From a checkpoint of a small mixture-of-experts model trained on Wikipedia.
Size: 16 layers, width 256, vocabulary 4096, 76M parameters.
Experts: 96 experts in each of 15 layers, 96 GELU neurons an expert, 8 picks a token, a softmax router.
Training: a variant of Muon for the experts, 719M tokens.
Below are experts of layer 4 (counted from 0) of a mixture-of-experts language model. Rows are named router (the router's row for the expert), up (a neuron's input weights, with its number), down (a neuron's output weights, with its number) and show model dimensions 0-255. Each number is 128 + 32 x the weight over its row's rms, rounded and kept within 0 to 255. Numbers have three digits each.
After each expert's rows: "comes after" lists some tokens at least twice as common just before its tokens as in all text; "raises" lists some tokens whose logits its average output raises strongly, later layers aside. This comes from a sample of Wikipedia text that the model never trained on. Tokens count by the router's weight.

# expert 26
router:097091158117061120156115163151164131161099190161118112118135167106161108163188176078091152134149123132155135164174098075165095088150161097165104120108072075179115161206101121153131091071132124120118100153187083117174119186095086100142158121112146165196142103167053164107138123163154130083132156156120182141155152115123144133132123154080107105165148141170125177063118128083079149158160144064085151152090140158144116111174097165124098117085094100174138082092138096143106116134129122106143104175065103119093072146136127164137138170086093139147082096162112137135122066163150088092075133148080092188117100135157185122190111194118123091110127146103063107144153180180129129122095108119086071119142149141105064086125130106128105155144130142119128094183118158117165130097149116
up0:155070177144137139144095148154172152164104088095155113120163093145163086170135090087081138143155168146089123134082105208142154118134147067149077128097132131149114075133085125114122133199124060138142129140097146109112175123104136137187097130148209038102137140182115060164107118114114081142101188100123141106148114131104151132185106115136102126105120158125141120158129125165111161140080134113109162127070143142169146098131131106127098093074167158132125125206176150132051136162126156119103075131155121109099097137117130138184139179090154130195142122168084123121130115138138120071148090134090171169044164132108164162168148171085157156144119104155104151060138124176172106076152185132094148151146104100106161199068116162080155121144055092148148095120137093111138136102128092
down0:140107171116157086173071125164118141104170178141149182113098073048144090094147103172140092142157140126072135126139178140148105111098146086085157140176110095140166153103140115123130129129098148168181187092175047165098161092146165089164104139154137121154075138079111165148137179130178139084182187142127145169181097131131180137142123161145156118120122154097086108165195136108157145106099112047158150092103069091118107141128140191153115146120150112141135151121104181077177110117099072145085106135090097110105085106104138113156127168162122064109113107125091107058114110160139118116149159122067106152150144140176097128069202140173117081106167076130146134123088091127078124138149146105152136084180154158104155152061157087143098149133156144119119142132107072141200126091151112
comes after: ".\n\n", " |\n\n", "\n\n", ")\n\n", "s", "0"
raises: " |", " ", "===", ";", "H", "=="

# expert 20
router:156093076126143164160113148121150100129094050193088117075122181149138164109126192090124124133106139100188142126104105161135069079053129058131132130125111109111114086146154106177155145124133100101127146135133082123113144131107137166132218186142165103125127184114137134136133078108065146150172146160117088187153088105127142085101123182184191163085136123124132095079123117128147124155133089039126123113080125149138130076069110140135125144152148094117106115086098117137138105164160161177061150126160126131099077130142110108162235151140175138166070183090060109128140140115090153114117098166121056144089175088115166135103182125138166121132081073172106182130113133072131178115142096115159109128111119183107132139098164139155134104124156165134148132128097168126082114109122166
up0:175108223177155070187150099220084141110089122138095198120116137195137133113139085122136116151106134073126106168093164118085158156168082161152147184084109177139110136098138107142150133110052127100087143132123092155178159067136103112079151078158115110138164144127075145146194196072167149133114107160120095149164117121122084068111112132132190122120134110095146129150120141052132049108143146076097130148053133122156150142097166127167134047116094069144094056128139134137158103109146136094153163139150108165119101165111120106141168094107149155174143136093075147126150160149133150130180124164114133157141148134122114141111170105096140170119116093155091112108137117094115160119109119121194150156101073174110141100105130092157153128153118207098131149085109116159128099188135144
down0:157115124107135188175111136091088136123128132166131184125101147156142097117119113052146194141097123153118166191147140113127131130088125039166200058116103124117172135171153146145111156148093120135113088146094144111127065214143125169120145113110109173096069143120182164093096071063132138124121175180125142136132116099161200116108147156114104116087174115131115110071142079124157127149111107136101100155183141134115174134105141177104082087125151135139144112164148113173143124153112092129128118149124100179225154131109087181085110150085078156161120122106093099105152182102131133127171095112068095144107138115155174110126154100108079190147126073109121153140206153081098132129162139133103145069120175077057142129106096141143128169170189096082145078127126175127100116124101164
comes after: "-", " the", ".", ":", " of", "|"
raises: ".", "ens", "ent"

# expert 57
router:106150138126128097152031126133083166146118112137184133084144124168116071151089166147182145130159117064117085085138174144143112129133120143129137091172133124090134091160083171101141098129169100083092139135173137121113130154147065105110104147164104130158090133111120091156121168116163142163124174061116165124120099111114119130110124116169117083138151165140177096140128104162081041183124170159122181159100187139180121104096113100131128149167106144130153130108140151144103118069124158107129172133061121116157154169082110111117183111162122133097107152080099194092103087183107164131134088078063115149053042092104113171139150084131109142132116183127217155099108146134164137134181133087191078143175100147122078087164123132096119120113132190083096096165153163095150146176112117
up0:056117146166170103126159069139134177144158099165128098111153137137151102121108046170130119105111137135132120077179120077065142116158172125123121190113122134127134151177123076097144191135062108179145092181181148152132120139125174092160119111120115145189069135117152129085129147128152137125146093186087183110196162149098109138116113123153176149124179126131121166159127179123139098110108158050080065144133171115129129101106092114154100096121168106086117091117179103119097078088173114119059066108148134100082121135149109137113132122132106120102156109122154133126099162169175169126118109124119160117137109131117179128087128093175150074079147145099152081176109127168181164145115206134192140128115139157159146122121176133146066049065160101111134104080149160147108118091205175
down0:121113169106192101104130058099122139159212137121123120155156108154173112192089187135168204109168056108088131144095152171090106105139126084113165118178083139099132068150124151146163103167111067119144164106066114134136142127167203144132097153110092123134089173173128090140137156168104095111144115164126077151060132167142147135132169096169082140125130116149076106108160089158113186157145166136106138129084086118170124146139183131179167149144116145124130194081120045165147136139134094090118135132132123128144135071073081108136118096134171153164138091101129078122171158132141133144154075120117132128153170121165143143137117099168115058125083134129164108131135104152142089113079083171122082154088159188070074162139145120151091096126151094146155144062071102153153092074120128
comes after: " ", ".", " UTC", "–", ":", " ("
raises: ",", ".", " P", "-"

# expert 91
router:133218121115148173060180108099116165106163148067103092158151133107118158148178086115090084142122150107140114101084128139121103164141153156179128120082221148138115121081115092136158143128098193135100111196147120121123084125163175100141148141124108126062093145067168105157052145062128132176096173150145140111110134142108129141094121129090143116132072136149135139119094066106134145095128121099141125062191074139135158202194118162145161157118095118146152158107144059097131144108136065078089069132134124223090139100153127135122138124088119153142145128162147163127117143126147136143122095113152090067145114112152128150110094098119182160085123084092151163105092143120109073156182123176155171158115101171127115202148158173165139144063161114140136145139114093155119151153105063
up0:085182104142120157126101097101162143150117143116157148135134101099151147118145140169182203088129074124135123137101053117173132097149166142170128171141137129091075122101091127127175099161141118146116159141144117167139120114098127116099115151150120146166095135180140131146103162121136124151114190144187137138139082183071130157127121152129231131171093128146128084117102119102065105140066024116097150080149152134179084179184155135154096188143129098095125142165093070159103093102120114146078155097160095101149120097149119154116106104158124170171182115174121206177157078151129142098087091079139107074136170100079174166088098103152168147114118072073085168107129105157122068151135071139108101097104075164162168087155122072155143142088098112152159139145108136098111084149129122
down0:138106146182178146114124161112175135099110133138099100102125113096118151163115187102140115095159153140118114105181116195082090148129151105160178131100117106118186163070130110084143155130095143097114169107071143082093104145147127165154125099165136131156122154135165113139176141108177200081108141137117161107116113136162151154070099111114216126146110153124096131127117133165100100138142132117127119134137106106161061076142147155123150158119108142209172129076124099145056089095156126178181154102097141141153111182126149090139148080113114090177169116223182107087106117136146140123094143023084122114110093176197136127136141131166139142158133156125123154091172160118102076119141133080079180039149149096082102128096123129145154135144103097135077096066151133083085107189156071
comes after: " S", " s", " P", " p", "S", " K"
raises: "h", ".", ",", " in", "ing", "j"

# expert 86
router:156148172139129134138158117112080100103140122089108129120101177110098169144099161116081155103077134155159162217058150122158088115103165070154124162175152138123114166160178088174123134083153145088091136137137155142136119122103175157143132116157076139129098169117127084088173079156110167167119143148127142169117179103079153145148101187122135130128171172142146131104108090172100119128157105154137171110119091107132142116168180136089137134171145120190156080132179120111099073165127115080130102052152136117171075091190086106082174130136145114142147156128094075105115122103129085159085174157078047118093183099141154215150097073167079143143138074153162123112135138099068140096094112132132168185041093090091125133134098111167111137124141127139158078156093078153100143102140103
up0:149128107125145092097110118150095198134084112130195147138118123137132151110153168103086157117130065162161111148092073152182127094124145121154115176152198125097108121136158128098143161117117153117132119100123145187128159099142138136084162142097114090162137108124130129132124080108104168159093110110138160144143171126123163106121145132139166103121160110123169105133114066051164152164171120148108109132117134071110167126150157186119102159071172157143143070167067099122093048135115119135077114100125086161188185135082083135090140193156154159102117109143133139188161141141127144183109125120106089097064150170079184143103084147159099151164095101154104124191097051134124189096096112155200143113099149082146115134163151154066114111084111042141096090134143214072173105126116168
down0:161149107086144061107137153082111111174123176187154147042132084159092176150164119110161143096173094102155088140117162115124112106153126111125126116144096147173122117106155160118106111163102117112132163091138133092143075104169126117077111090116119064122138098208160142099096138074155161134195106154111097151069210167160117056126137146174183087105135112101073094086132089125113168119083104114089177120142119184174175128158129170116133086144128183154087130146145166130106096142073111153081097158132109165173094090158115144108096205136132165088143129145091094085127168069155137104143127133150106156095143093156094119103118163105088131098134103139146153154131193149148158146147105145106135124113148147178091110134154081111190108211110069086157134152089209117148138183146126
comes after: " |", " and", ":", "|", " of", " by"
raises: ".", "it", "or"

# expert 70
router:196120175144157104188162173121144089086147129112128154142130195138171128144134150142066137158098144118152097120087130164073098105112106122154125105100136118129101123150191061067177131095130139158168173159091099118113110103053155117129095087140109143126177097135176132075141148165175115119127128118101093079128099157132139169131168109169188129111091090144095147125054105150142113098115137166130092096160075132166120090172157099119086145098154107137125080095121161171103199072119102137117205092146133129160136108090106166171157083134075147088135102098173117167099108148138087168127133085132169081096166092171084165191068145122121180118192188129097089098128181115072092175165124144153108153137125112107119146199196100139146166101111146131105111087115105154088082103113129
up0:106094108127143101165097159129158118137168175087094139074192164105074204175138122114086096110131104111111062130103175097041126078099120107122083158150195111141116106135185152123115140131079097086133113189210173109132115155122134112064150122155135136168129111104153165098033186094129134140162167145149141176121060141167151110064129138140135138127088132177135159112162159131140168099103167112144115076085124121168127142169129107173129145225133172068152127101095166114094132121149153136150103128113148121110105167070068122152065139110108110104103087145102116155078147178110160139097094110140142161067167132056175077131113082162116156203122139146115094121091129080159100105129141139138119109143115129105099076175139156134161132141168091137131160130141122126141176156129165
down0:101118148074146156135113141133146166113152139170107105106146105136122131123103129147101136137104169073127168090130106077087110101111118097125153097122124139110116097175100122117123136152173053146064127167069140093151127131097115124138176123101146104121078109108114141088076151100157071120158141075132123200121147142120136079140108146122130145147074155107173097154141137098145170133082128157132158086172184121137130085156123230197144171138089185086071096185144123133124097172102118100120093111160175096146129135111139213099099164162144071116076122148119156115146182137156157166154091103191108043173097114130116177104190155119084172164114118080176104151164129152146142106140106182126127061113166172076069119159076121170125171114094121167147132201056134110142125144162135
comes after: " |", " G", " Child", " t", " g", " Law"
raises: "e", "n", "eb", "el", "k", "c"

# expert 46
router:120126099192094103107126108126150108103042107165189139074128114172163126087121105121138120109116109160094152134174098167110105121124150139101094138124091144179116163160122121138094131069120167104140077173116144103095097100160113076179181094141131107172142154101095172128165111080166188139096169142194079131125134103161105188078101115110120158090076144172130080170114138153122105102150145145177141102080138149157093083131113118117081102134121164084146098143092158182107129111054140132067179108116126175173097096074133166162193119111183157149102167076172081151108153116087134171129116112134068126117150145147108137191146092131165125162092075075202143121098150137156165153118121071146090103152162102121088084088172153153131159098132085117160148176140083130087147122191080
up0:091107137152103109115121154085144135130132145173133071106154062148120114125079083134111060117122099162127178161130087111113124113158148115206092110162141156115205135067168132142131154115165142146155141126103132079121180138134190099114158120197120104128071101098093144142104124144193143160175106097145132125193114108131093104115142157117107096134066078151079084128125154104099132127093135151108184102130103129144130147107111173114111149123119098169101119108136166135159104149125193181081132133125144114162150104131137145132070112000126085089161123074082145164096123156159115063122104191119117141135108143124068125170118094096162109149181108127177121155125150158116106191143230131142106131164114206141079172103138096126129056161125155158177180138108147157083110109123182
down0:174119107130072079050124089133116132118177106135088115165085095106131088149088146079090161128131111120150112163084097149115149165179085153152209207176136208147134130120123159137135116134148116185112128166096090103146109115198135072190088116140116129131182111087109170096101193188229106145157147141119128119139093114122102156111122154108097082130105130109095045055141121086128089146107113099113135058131127066148163084124117110104160093124115154128097186129121204140127121141151154110156132172150099146159119153151126136109154157103139133129091143095148076118128116161173181156174162143131147169134089129162143128178089134106123127153183093138060148103124091125114132183087088141146134130115115180110140177115047123070103160147123134106080135151173097131180096133108133
comes after: "\n", ")\n", " |\n", ".\n", ";\n", "|"
raises: " S", " ", " D"

# expert 29
router:128094180131120121082170187103056066125149076058155129115116165109158052200073063152158102159112160165088100106120130172189175104159132185157114124165112138177085092132106132137124184090121111133127171179112163116108125142181133135144143163161122121120140105175083107114107074124023121140181088150104098104122118146134116191157145088121184060146141132112123095150120140142148108094142121086085097167131157126117110088095127123112123141140161137138176177137149184115114138136139108119096140089197117144129158103110113124158184125094071156130171150134118148094140079077182139067137169099063147008165162134156153143098101086135138123170148165095152144131088145113118164086090177108098105120129123169124161165127190102115103105118120128125134117118142102144126150106125162
up0:115148119105144128153100125151122166178137113116139115096176078183139085186123081096128077150083149077128107145114105111127185162113132226112138104109104168142147165116105169113123150156101185102168150129106125108122113113113038174122127179081159181123148111122152118102157110111105159102121073086124104092141174072085137135151071140122133120126170094095157085118078169111148137114140132165167094114138151162173085115165129180114126107156130159154081146106150167121164075072071150065130077111148178117113089145120096144148125102171151101105200157083102100140118072151140127082226079108139116107126191152160129124130168150139112100051145130148127158121127116123118108113156129179211130178118125140160108176106161049125119092087112095131186172179174154138147139174140142
down0:185099166107159175050146105107115137134166126159104155161104140165176139109151134169122081149092128184121151145125085123139105110100099076170124130142173156114148128087180135075177080074143139127073104102142183110162200139111129111087170093158113119121126169143166172134098096134136139065171167129157197134034138088128132123089102138131086133152134084114117088133124112068085142138141153135187178080130172150126131164175119106104162125118116081151144181092113150095167078143121085106156126090106077175188075150123153161162092099078121147110119130146122114092177180170079046115196130136095120135107069127121169139144152105151163133087105097142049143110119109138133098144160133135136144090169084111108126123143068131126113180117153152118106111070142189148097091161098177
comes after: " D", " d", "d", "D", "ad", "ed"
raises: ",", "at", "h", "y", "ic", " L"

# expert 30
router:083102178124170133144149143171217128114159055140163106123114142109124159154103043087101127143108080112091136131143090173101114160118158132169131054119135164206117161110120175175164091147135128108128129092173156101122104099121167110132174095085090117069095149124147124094152158127108160115148133175160173165154085159157117177090147169153080161151146094126076168164127076140131054089128104146104170116121113108115150146106122140111161062162171088113121136160095134125134104053165131163087144083107171175118141124080111186177170071111185108135158120118087193138149127107116154145177184079100187129118072127100114107071090135162089120146064125130150155091123162070117137106111095125135152118185084117113148164145096101139143118141096171080151088166160125080113102107118137
up0:107137113165145125128131130082183169124098131125101134093116141145170143085120172150120122085114116140143190162121136157162104144128133125132127089081094148137114098122147109170170120115096100131132125178148093128196149107091124078110075145122119148184095192161131089143167130156109164143160127190115161096103129117132121121118192179076108131189142098123138102130157168213143029144189106095081159093111051172191148148161077151116112131107122159069147088039151162096090126165174116134060169045136154120096144109097092113186157115131119186142088127122093101099181148127145115148155142051110101137071131145119099133104178126138079121128090142125106112129127145094077100111122123138136156198098130190130158188154088162149117162070112151080178158086132120150124105132134132
down0:094103095115094138121108179096068129164057120146148090118107139135112153109099082162110152163089139137099162107137122197101138169103189128092093054140140086134125096117129099158117132177130137138121086103126134123160127111154136135121131150113058118139109099093185153069215111151118196124107184127093150134137129112120108130148154118142076142155116124148148098106173145217165146184155148194092186127130143104105149130120125130121140148140163151114133125139143104077093147154127121131148095151109121119173180105133094128185072125123120124139108135086102109101088112165110113188153108088153180078181139087083097124090209178131142152049061146114198157207163123079171142137087087109114131057072109120126103095103085137130146056141145197143159174142157133103092161154115141
comes after: " ", "–", " (", "-", " E", " C"
raises: ".", ",", " ", " ("

# expert 55
router:088089098106138091098143184121166102174129099112117165115163088151124163119098117148121132128129046111151129153138114082117095081090092160159101156112087086185133117090074110182130106142113122089074095130162173191080131142115162111126148138047135103139083127100144149146132182146176166167142147098111161177098149095175170062131111122129141173116087140109078142158164128156185102088146127157151149152100069111118116126103099186181104086154134138133134186092088106186120093086172111121133073094143141079174137135129078158128131088141211107132147150111127172143162113172112086106166175132098159129140115183175208115131157141178114162164111173180135086121122160185134120079068142091108171134100171170049107108103168125116177142168123166151100161115126125124159145141144151
up0:092179149149147060108128100137131115120148112148121155146108113098109136117130081096130171081103110105096134157169096113104113126073157118150102035147112175129115103152082172149161115159076160140142140137134145164138103144124129161121088102148172140163144127171134144138122201083118110121191175052130141106084186160105133133148130191132097133166123098089183083143077150081106156166093147131184149142134047178145120054141127207079155118128150031118099161084187118129146076132111114129106117153088180108092121144142124078136144164161124131113125136106074172151167111155171104172064159150140105099128103135047117164174128099145164148152100157065100099126101122093157132105127122125117120127140137082148168183151176135133168103181093136080201102085126134112124119139090071
down0:053114099116165124108108111169114123145136129169175083157160148132096087127141139154158168111147139130163110154158190128104147100107176095079118083129176172104110121134122124110093063135157135096075186059135124092124170155141126091138103140136078108155098131088165077174169105180141136111121117119072128208077110100024132155107080129091104107101103103082107069134153136084154158135177158188114134170134157118124160171161123134102123097131108117154132086061087211133124236150149155090158111112141110143087131082103082137116147148105187148074075111120086101135175130126126195117121147093109126145105106122119171156147111150120109058168147147134158112107105120146180234131152083145111130110129168172105150103166188097120139113133149135151139154134119112131155145165106142
comes after: " ", " (", "–", "201", "200", "199"
raises: "0", "8", "4", "1", "6", "7"

# expert 15
router:174082162091087130108136131082094144229132154172128131138139125125127163154143115133165119133099140140123117124136134108192097110180111146127154112103121122149078098125162166157141146100155108147104094129059145135132099185120102159061082145131140164112125116106078063138121129181124108147115109158130079170152105123132184086119155119133186132088166187153171130126119122040123149112127060059112087119114071086128074165153209115094166146097100104175138065159144121125101098106143138142180088112177136157145086115073139150043118119116145196089095105149099212152192133122173111107139103142080145168101170129180133191107149084145144151150138132104128103176117072135087172094088111112167119113091105084107137192102133118178145112141139101115166111097137133114081084141111101
up0:159136148135103078165172067115114173136038154215184133080148115108145105108058140148092094102140107146031107130115109154100124087171115141134166146171184119109175101170105108175178207083129142115128133096130136111114145112160170158081105149110098095134164172077131167121162115142100172134074113140127124120163067106107129102121146130132082126131121127153069116140121052106127127157096125083077147152156101084162088084145129170223152077177149125141105176114165110165107087152099089119144124131128149180152143055122163113087122135143152124148114131178116114097111175107106105112100151154121166148106128116098165159131153151111071135178146105162139104090129127127102165169114080148193116135162116169177131138175113088102121078149138132126164140116115105083158111163103223
down0:187134167125109144164099129084081094157186156106101162095110111179187197090109111117108138121136108160099154145103144155069109115109113143153056134185142168138145131163102176147108106115117127129126162124174045118109118169112210105107149087106121146120147088160167150108150173110094188111109128150151102171152120159132091120120120110175128096166109117172088122153120119135179113140090171146114184097141098130191173147163113127145162120122147125109118194092165139165062119138086106174114104109109165098059105090138096098116136114099098087106000104099148149125125157070165087168137101161141183161082122133136086130169115139116085111167061184126105132087125158126153114054134179158121182093175142118117139124151106164161136112119128088126110070091124158081080166104130136
comes after: " B", " M", "B", " b", " H", " L"
raises: ".", "i", "y", ",", " ", "s"

# expert 24
router:094148172121162121083068162161172156103179178103105144143070140177153167086161149159121102136125104099120088138104109139166111102158133118116143158067144087181131128116112165127114122072170168115125101119170161111119097130115064181151124152075162132133089198192158108100110115150157170077136100108160129126152115110164207091106161090115089122190173131069107169072135158087127170122088124127056124117188160114138120188159091164133112134131139115122132115164060141104104131140147142147088204092066098143147085123136149134139070103102130121146138085116099117128120088130065151089119171116096184137093057086121155105122107184089113145113071142130162121151184165096109098145180204149132147117065128168100079153092079153163126145152104105102121154146124158168108146124162160
up0:141118154131130059099070087132104149044111159158117129116155103085133085146098150154112151121142139098125091119072176109098092142168100131173081124185116112102155132124130186113135130112101151141123081210144098117147110154119175134049112153115126083119110139123139114164143140117158178105142108158122145080135108185147152159082090117105092114134157170087151147063201167113117120147139071158141119183138092149162111121118060113221116171167125128153126135118203141114116098054187110132071114121133105187122136155175149121131148185093186123132116098072060141090110111116196097107113102145109140183157085108171125069150151128135127126143134110122110116124153124148160110174200150071199104187129168115152098134114071104128110152143127177160125122138147097105158063168125168
down0:130075174130120085155129167142137104119196175116094119125123150073083151120153123161157158104187118101106141121174068115120120175134097147080131119080107100168126159129100078168133121141163109187119120111107125116114120147166164077153133105163169045123168118128160134150165106154125103173127115078149148182106159148084070123149159190149097086132106195100165173186143188129114133164169122151143137097106121107092170111131160111140171127124077112127116118131148152094138165157090142133115109125152123195177108085070139108129103116101166141097213140112142151144133113147151023097119125050109102120088183149099080139147121132096152061159146131108123143098101135103147154175149055081116064178167139077077142098119098133134094096121121172204113130169081171103172135152111098
comes after: " ", " \"", ".", "\"", "1", " No"
raises: " (", " ", ".", "-", ".\n\n"

# expert 41
router:108095114105077109132109129156140087114098113194129150057119088191142047118110117180170150060090082155121127146123114129169187090094076058142157151134127117180154126146128125093106126128165173059108142155154162054121126092169071175143183122129157144180145142081119095115089150106147133190108132085132187114120148129128109130080126163071163161130068115119120099203137143108146094142170160147162157095152153095141096093150147137113085109127085148094131066172155135153097167153122083119106141115149106117156139090081143144149112117099087119168071167135166088117092163100147133140113161132114063134100103086160130113190135113122114126153119093088079191147167168168120163141103141123121113153138148171077111158100175135153182165132165072076177164157117135181078116149178155
up0:139138109108118099167167120114161105103148125138178146085111132167093092090145029105106112139131169179163155174128144051150089140140158107168115121150088161061109091157133188153214147145120059118089109137144145094127174115147116141112161111141133111106195109078089166139133111141113168118158157183099172112106143141111137114139099125125154140134108152156138150131140203123179111101129193117107164135170110115179172131090144149118156165180169116085134123105131204186158139117125127113116084127167133153146060141134112111144072170128097087110147072142151084068089147143121127131125115224091150099188096135017146138130155141112127099145170109087068079161106147167061155101106083075122154083111102111125086172132094126167105119176149150123142147136139106103125137114086148
down0:080076159128130157146120093167123128153144104119108114081149094141087188122063095115108097154068147092126160171101070098126105150109111093181109145128124112191201127096135102201083113117196136155147117141144187129106136145159122130139090095107194109135147178143091133112208132137170113128100107137115115115146153112083070103108141108128112140108167124164097174107094171178158149081116176147152096144158165111125200144131109134115143084113051119144132147121162093114121089187124136144169106112116137129134141126130150095100173120070129186086148158079073170112134145097107164085086122058104066122113166106155112157126156105097131164119122141127099101147159089126084184189134121151070095191141140171105111192044130102137097184143133123134068120162121143106111170153205153
comes after: "\n", " |\n", ")\n", ".\n", "%", "0"
raises: "-", "|", " "

# expert 67
router:113132116095191142139086139154197120116148100147060113089180134157141144086078081159176094160104103116107127047179136177100068090071144071142133134146116167119161097179159164054129084126140154188146141090161175087118139092090147145156207142106119143169117215149121085099137107102140168108135144162123093171076073136138063103164081119118102111118078148116110128089124132161140118221137185103111122132099115159136149107118130169138115149112155101117156143136143128126144125155112190188100144110131089100140089129166132119146169069146154122122126099064121151155103064115154070072161132163139123123099178113116131177124162165083098121129102129160163158129119084126118153126197099162110121107143134133159114164095107126163146106158146149113098047169152138146182130171080088
up0:114125138143128132136143088172156102093067166092075114049117106165116144123120093126125148065085122153131179152134176109150136121136107126083108074161091104086150104117144148142144164103231104106137112145138139126086141114125103067116127077112110133141177127121107142128082114122159154161126124128127148130156143176178161156121156137177085116160146199089098106167113153181150152136172153104146137124131117138209167114160073138188150096120111077128135116093133105138113088146095141080094124100168161119150119158161135195116092134170113068112092149150119140107133078138137109156098127153078140128130152159097136059115125120128126074199164122112143145112071108180114079076086086114067182153166092145165163115210053206144080087132130107088111148100102197163164174167150164
down0:140117100070160131064061105134116108120131103105130114108087157121178163158141110119090087108106099135107151141135103137101076104147110154124179149096118147131205114111153119113149113096143111130148094127131121084168085091097137124136174055137120073122110149125130190194151078155141143167204147156138167092146130129103093129127118131128155116150084140196103157175149063122126167145116172098147129202105183087097138091058064089156150126123157110136081160100109137162089141126127136117128111110141119162109100083090153135108176135190168164236165105099193160134143100102131101105094163157135146124140109106091166133163130126085114055151127165100121130077112104143124144191175132090187120033194195181086140157148129114093124142131155139059154114164155112132100122119144137
comes after: " |", " the", " one", ";", "200", "197"
raises: "an", "ic", "ica"

# expert 84
router:116097080107115132110086108229136149170149181171071119112116165179134093171064094134082105062110077166130134182084129158155138129113113098121155113089130167128163126167143143105107089182159135142099138125144124154151101128155112070138217154141084120182086143124098130130114117073096134198106105106099141193128116101121119114137108165180107077143108109111117054125158077128129133110145170073146097106134172067098129095141097096088151136187111152124121088112139122198139174164177105141152158154103122119161128089084112124127109151147150140113136146142085099127118169097147139106148112178075091161109102161068184103149203101107116131138115141115170123139141085123118136143121106133132091108134106099177101126161132051169121169144163098172081111121024160076152137124194089
up0:104147219123095140144168113118141118143133134184122107112185149128144087072159089085148132133181156160133128137176135089175164105144178088167119146119196160096089117118153154119181142170147144143095102123044089141101118149138078158102182155121063120096116117166132135117059179106088143187125175119108124104163145093107111127203085148159143160151118116069147136157105085089093186117208113149127083180092154073134107106117198158121145107166107111077152104123130102172168133168152116092080115147112150137151122135135151074154094089121128097095152117120102098092087165146084166133131127092154139136112135102081158195138131105159149145163122130122153103133083137110068132133141151114203153152129134098161112134174122053088158145099159096111080103047079136107102172183156122
down0:125080100125145107153148153176106140099134148148123175107123054168153102067092133129149102111105121133146096160159142145063115136109169153119130058140135128205202098078155151176136126103076132128169123204215161103164134140069114101177082110171157139157152111154172117139165114143126167129135087139103111088076142133098102147124101163148117107084130085097160067119105089212052124158127122094148192133081152112128140146176092182154115098102085136143145092138137085155147096110115092119181126134197157144147096108143083086142103114124115067086151143100158140059117122121139132111129144159134125165070108167161161152133197073091105128108102163129155133117073127163150058103102112123090127176097104082123145128138135170155057131155145124151166120076122132142169134153181171
comes after: " |\n", "\n", "|---|---|---|---|\n", " a", "|---|---|---|---|---|\n", "|---|---|---|\n"
raises: " ", ".", ",", ";", " N", " P"

# expert 16
router:131140154115135148165116102171117089151123155144086154043107174171153185107091162120171101041114035116122098140111112106103084156105084093185137155168126122098133195079158187125129122093168170129129162134105135096129129094171131132149109157145151150153122104123118138128116155157140162134114154166129127141092099094103075208056126160136177163091114131086170094112121089100184135160154148059131127119179158132116138108094149120118121084098093130048152157163135138144071146135170123152138146162175083110125104167107091108121194056126112095116183102158150154174174143165082065112091181098084131100183115108141126092191149140128093116150159141105097160113125150152083081108090212114120133098114137104108085126092180100093143182141098141119157110119129179111094150142157131
up0:128185107140050059154156124181129143074174094138188083173173103167069119129119139165183135136116128113174139153163117092092128076117124102108142046175100124106087154105169118139152124129172116172168091082174142170144135106142142122117135069163164123172091175154153122096090130106130102128128141077155112071181133156123110169151109134108135096089139105139114062105121155153167128147083084126108168104130087158151142200114094143151140124122124129099150123107207122118110153159080124128112127115146180232123125212121122118138098116112109169100090136097097153114106139139110113146134138203088202148167143094084063066104140158145087099140146146129097128099099101143078150192137154116163131139112135164146131126205094099120154125153128102159089157094149180155069129098075127
down0:150155187068200060124170102109131164159109171102151127122082074131096132165144120170103076152094126121143118171107147159105129142139128111121125143147123153130137077163134071146172107143166148166134186162129142100110099125139132142193121104150108190140171129128067116102154138136073145165113106112113138223067154103067102075137169079100174130115145077102123121148107143147120125059110124123203142138115223142039145139112133142135151158140090129126141092088103143077132108148093195157140128115184047105131065133123140194121128150083092122135100126134174141101166165094142089120163141099144107110100149127173133154105114119083141116131182150149124147085131124139068097121018141113091142139149105135107161136097149172065109163083174139173092112133142128098130136118103177
comes after: " |", "|", ";", ",", " in", ":"
raises: "1", "ult", "u", "10", ",", "2"